Weights of a small mixture-of-experts language model, trained from scratch on English Wikipedia.
Size: 17 layers, width 128, vocabulary 11198, 17.7M parameters.
Experts: 32 experts in each of 17 layers, 2 picks a token.
Training: 377M tokens, 11493 steps.
Below are experts of layer 2 (counted from 0) of a mixture-of-experts language model. Rows are named router (the router's row for the expert), up (a neuron's input weights, with its number), down (a neuron's output weights, with its number) and show model dimensions 0-127. Each number is 128 + 24 x the weight over its row's rms, rounded and kept within 0 to 255. Numbers have three digits each.
After each expert's rows: a language model's description of what the expert responds to; "comes after" lists some tokens at least twice as common just before its tokens as in all text. This comes from a sample of Wikipedia text that the model never trained on. Tokens count by the router's weight.

# expert 5
router:111136127152152118111137146115087131135102107131098108112129133111106153146114150138129114142090111162133154161167115168103125126095090122096150099159165130103101128156123100141088104105113103155099103102097163115100121137139144113132164150160148117104163156159115117156093148130090094153147156116113091144105140084143086128110135139090153091093132087118142119126169096100114088170132
up0:125128096177173131123123132126111140158091114147113117145105119117118105116120155144123159138140111128121119147196119123122152110110154148142157118122165104118151084156121092103145079159169106139143154138162129143153153133096093127138118125145137168166117130116153177123110157084157124152163165121105097137124109143115109101127107105109122149168124064111136119182084130126124114125169
down0:117140154083123135111105113127118130173162146085138122150168138124151119114141122111111127097124160114121137140092149091157078150119091123096098154146098119144129173105143145140126148132084165101128129138119115104105144127182105111164182154102124104144103114135110126145169176122121139095139073133138108140117143113145088108121124149172099122096094156110130147084141157162116150114108
up1:140106085157106115112162129099130124132095131144185096100159093116137133072154104133102159132134151136150156120155165120125102133169120114153165127145136184143133171140125159108073116121158126161125122187152111174108137128088128167108138145099143132143133151116143140179118160147140129136110122159125126162136110123105161135147091171114138150135110125110115146112129140151106126113174
down1:177122108112137161120145165175138120150123107129085117140107134138122086126132119109082137090152116106117148097142091097109131146118133136106105138127137079110159081105089104177173123117103158114134108144104133122127182153118161085128145064130148151135140126113100131068146173103106145119104112124147120125146165138093128137135145116121128133122149143102132145159111131111116144127072
Description: Leading dashes of bulleted list items after line breaks, plus pronoun it and verbs or nouns after was/has, e.g. signed, abandoned, license.
comes after: "\n", " was", " on", " has", " with", " were"

# expert 18
router:129128131148128106099160143136091108134112087117128089131133138102115138178137149136158091154090111145110146137158106099102126128132080117088151095158139165122080138130116093154126112132107115158084098106115153095081119172147121116123152147148138109106152145151106123163071142132087149160158160109128088139107103109128104137121130103092147110097121136142154150130159103113123096171153
up0:104123152108169117105136139158089169133087091096149167127118090111081105137111111132126127147112120129140120116107089173087125140107123093076157124148127138113117118144129169156075074130091098136093111140094115148139120108181082142138128133145148137101111139131133135147120128107149130102110110128092187124155128126133133166123124122137098094093097158113149117139145171134110122154116
down0:129124106136102146182118110153111107141152143144157129135150117151171124124104124148114169130107146086108102117145145127146122115145178147159097134103104104183133185104139128109150177114155094093132117130130096114124116119080144175161141137128154151132122149149090147152154141166116087115150086124144147128129145079123093146132131171115152147134145103128100110140094132113190134116128
up1:076132160140144144159148148148164160117085114135118111119145129122120094136140127084135065123145134102097140143097105165148123136102108109123108077126097107110123148183152116128196092107097174147142154135117126134127146110145126121123139150118152121106116156106108132137128099132102088169112122122128118113141124119166097125090189111087128129144128122140166173141130103158136128112166
down1:111146164189151126097113074108126110117139133160144134132130093143145181148144085130153166136102126129122101103128171105154103130192160117135099160131161145158145113102145173139114125138156092108138117157118096172150113114109119148106122151134141149148136132123177127153116117124131119109133136132125107113114149092099133166161103161155134104122133147132089105152141148175152175100113
Description: Line breaks ending list items, headings and captions, plus following words like The, ==, League, and some suffixes like isation.
comes after: "\n", ".", "==", ")", " 0", " =="

# expert 0
router:122115101159141148102145148140097090146102102116125090128148133106115135167120139135117116165107095134122158143151143173096112116114080139088144099150140140108080142133124118141113128121107055157096092112132158110104130177110149107114155134156158120126145166173126123164083129148087107139132170107116147112105112098151085149118143163115146105098143126141153110114153088119126102150131
up0:123166165129105101147162159176159120139130150154149156060115131141128128176154106136104132113132162118150134149179111145147128111119119108127127129135142172143135109137116129146088137135150111113125098135063120139105189106148136128137115113141115107120120151151170130112119100108139114175102148132133120125088123142083145124144085169110126143135155137141119127089097067155089153123146
down0:130109134051170081166115096138143126182121132093113128145124136142127121115119139129117136138139121128129175088123106116114110188135194135137119127131133119152124138107143132125144116129112115090152178152127135140145175178132117159120076124113119125126132127094108128130159169154189129119167104127129136104145139108127181111136142117130114132110119145087095121142154148099089135146162
up1:164120092086127164163139137114110132110139148149125127158127125124098084129085119151110175129137118138146128117148112109125141121145132119115118171129109094135111084157142106121150110063155167143107137132123125107126142160166153159201138151120149110150138201152134151133136139112144112158123138134128131117109134149157127155098135137139141053134196145146114100109130132118115111115100
down1:132136113122113117138168102128123118130127129146100126133141125159084139114136145074105095144141112076130141086144127098110131129144146137114135095085165153124084151098173124119122123184089133124089136138133157114110178123122086137126143120096140135113099098106105124113101089125107122093096081151121086104148117085142120094169111129122168156112110122115124147076131162119117141096169
Description: Digits and pipe separators inside tables, scores, ISBNs and DOIs, plus word-initial pieces such as Am, Em, Ab.
comes after: " ", "–", " (", "-", ";", " 0"

# expert 8
router:110111135157086148106148146162106077131107099133135111077123171114153149122166149178131115154090102128110149144129111142112131116175100130088128109153149141105101087147109103153137136120119132155104101117130157108089124102150131098112150133163119103104154146173110144160092152135105120116146164101123134153105134083135097142106151115096162188087121124129136155127153107112132101152133
up0:157089206119136151141112140137109128147089113147104132112137131126129082149130123135140137129134107142150133124111169139053133145125118122118109137144122113126102124100098113162129111164107119141126140120129139106162136142097105153125113093110128149134150154124154154111153128176119122134126142135081117070133134127164138112141077136094185186157142101088158101131127185151099138153120
down0:118128088160153157081150125132146149103137142143131161121156123106144131114098163063117103147085095108145112114142082084184109138106127097153147066155154168126116152143114131104116180116174145127171127137112134112143162154115110155150141152132136100103129142105118077105115116122108140129121109153152118109154139125128128108107150116132128108134139133132120081133177121129145145157087
up1:102105147138098108129168121139128135128094138149157134112147091126096124096089128139109172119104144076118118124126145148126110083116160119101096133131115110113159125151157126134142162123128158122121147115115142147115125147119127109200134125162138110172137093144120141098103098137152099151079119157068130118120128141136150150159061135149142168145147127172134134172131136095096085129160
down1:166151129073139127173086106093113160142137145119110139126146162122138109134134112115153102131144154151152168059118126145162148159090169136140142124122145102135117109138110100129152121141124105110115157113136141127120175142124105178118091113103140123134107107086110146107134128129172121130136162141162111154148129140094174106162137133142069133134161110130098146108126123131135191121079
Description: Numbers, commas, spaces and line breaks inside wiki tables, plus French/Dutch name pieces like de, France, Nieu, Cons.
comes after: " |", "|", ";", " is", " However", " Country"

# expert 11
router:149116145158142117105145147135100109143088110120113104141130144092166147134126144134123117147105094155104146153149111154111118137118084119084118090167144152104079130127123109167136118126108088173102102122085161101082132122139099103139155135172135099108155159165108129155080142131094124132136150111113118135107133097137090145107130158105148101074136129123179130115154095102140096154154
up0:131141102128127111123136141126128107094112111128115106083120113118112183141136138111109092133098138139112135150140131106151118113110096087106127145116154119124123111103165132094100138113121106136150152054141175123153145131143125104116160167102131053087189131144120121102081103134105157087159117139139107133155139115119120161124174145115162112088116121132123141069141094119123097122111
down0:098150123158097112147101128129156126103163140112167129100100106116122113083109124150130092167129157154129140133135137087127100098167143155105101094135151091133096111127129110129131119125089136145123118123116124128149107094137104089117152081153148147156136093096127137099163139142151041155143120133091135150118153149140101112099097115152115151129132147065125124154121113169089152147147
up1:150152160105097132102124096133144137130143136146088166124068148138175110152119104099132153115143121134138089115160110137089151101138146151114135124104186179113118098131138155137135113155131134098157157121155130108119128128092143159136102096121152103133091100143111130118157095111151105201182112158127123120127116148105133132164109146110122140154164149100157150092103142157142129136167
down1:118143129141141125191108136135180136079141129124134077115126116121108160133120133129119117112129143116098119144124144121128087090141037118140133132126115108139174126135139126122102136121126110121129105119128101123144102110140097134127203128139111137126123121079133127141129055137130081117124114121111125173129128128161115110122136114129050140141129120150127113146142122181108126143192
Description: Line breaks ending infobox or list fields, the word the after prepositions or verbs, math subscripts like _{, and filed for.
comes after: "\n", " of", ")", " United", " by", " from"

# expert 3
router:098144113149071134108119147121096112138094101114165094156144167103143146117186146132100104151106086139131149144137094145100143130178104123094126107161141171107100084097121101147150154117109124163105103110123153112092127154134116120144144142169123112128163150152127123155086135134100114137111141118114169121108136099132093166110143141106158102091140122137150111125168092109123095162148
up0:131097115112175089139106124110137102148128101109121077144103149089155118074160155130139119146163107181120126146118166115123115168132103124128151112154122145103113154154132103124094121082092157122121101113144103074131135089162095142095119146136108111137119158123156081115142138118112093136109125116107170185150149108160136114125128146137117186086096121124115133116149152123119141147112
down0:129134152113120134125137157117129160128111103141124132130068143143136095172181134189127114149149099163081120129173139175114143149147117145106103114163112162079144108099128100141126118123087160128087167147132116122134105134141128142116123186146090100174120122162142076126131104146101122123118098116165116109103144104117114130156116099135149145168106105121124106150163102135128152111142
up1:134136146119143105098140102170163076132119152150158139163130118103071131124147112151182158106133090133116083123168138131093091104122152108096095090122131132183130126154112121124127099118138119125146148078126132123112130139167144160114101157099121108133154136154127113156137127080112134122139150184133154108101115161084113159136160155145105117159126143138163161108131108125085131136137
down1:121131148158135161091089158157148134126118139172145142109096100147154138143105156098119120088110150111115139114108158099128080108107103122104155133158123122095124132142141122110107138133124120138128101111104118091126138110104126075157144140106134091101102111071144131132130128163216107143134137128121136177135091146156134136105087147133063150104118118149110124163143143097133151150096
Description: Line breaks closing table rows and first words after headings or blank lines, such as With, This, =; also prime and plus signs.
comes after: " |", ":", "^{", "\n ", "+", " \""

# expert 26
router:117123160160141130115139152123095145145102108102136101075126139096155147129166142156161087147104095151138161154141162149115108131147092121119147102160145143124104113112116094153090135127096047159098115118119143097089129122113130104139165123151148103112137157158131142156094132138103163152145162092117138137114113100144089154107126116110160086102140122158169115124157106118112110161144
up0:124139083115128106129119104119129127101139140165151173090135127101112138118110137113125095107181143169141117114145096133135114123132130130115085093109091151121131099204139121126168164138204127106121133120126145117163118125122158134101161084121142128125136145150112171118148111138131133188093146126147102079147091113123092169150090143131127118140167154141150159110115155136128138141128
down0:105118147102099098113119143125137122119080103129106093138142134133133167120103118156097165104149138152127162087128158124127115134103140133108132149103142118100114128130100144134156100133095135193160130148100127156107188154164116097120071122132086098114137141128133157138135168129066107102163141121128156170119156124156086117119131125128155140101127113152106101176134125138157133166170
up1:129137148134146144154172151117147143109111118107104107111123126143078132118170131114167056113136117168084145131092128106129110117107135170142104167119119110123113160131127129139150137121113094145146112144193109107107131126116132125158145133098137139097095158116146100101120135086159152162152175115123115129130122099122090119134178106121151126131118089163122111195120112166126144178119
down1:143131120148175105144151081132136123155140165129122140169151113118168133114083123133123175130159114121139130156116133154096149126206119076145137119134121083125106137137131158083139138147147167134150100121120139141132128118132137142112133101155123160161147119123123114107074104171140123080120155113130189120127113129115105141126090127145121111118106116122188174094109164131120158099111
Description: Numbers and signed goal differences in league tables, years like 18, 2020, and dashes starting infobox or filmography list lines.
comes after: "\n", " (", " in", ":", ";", "–"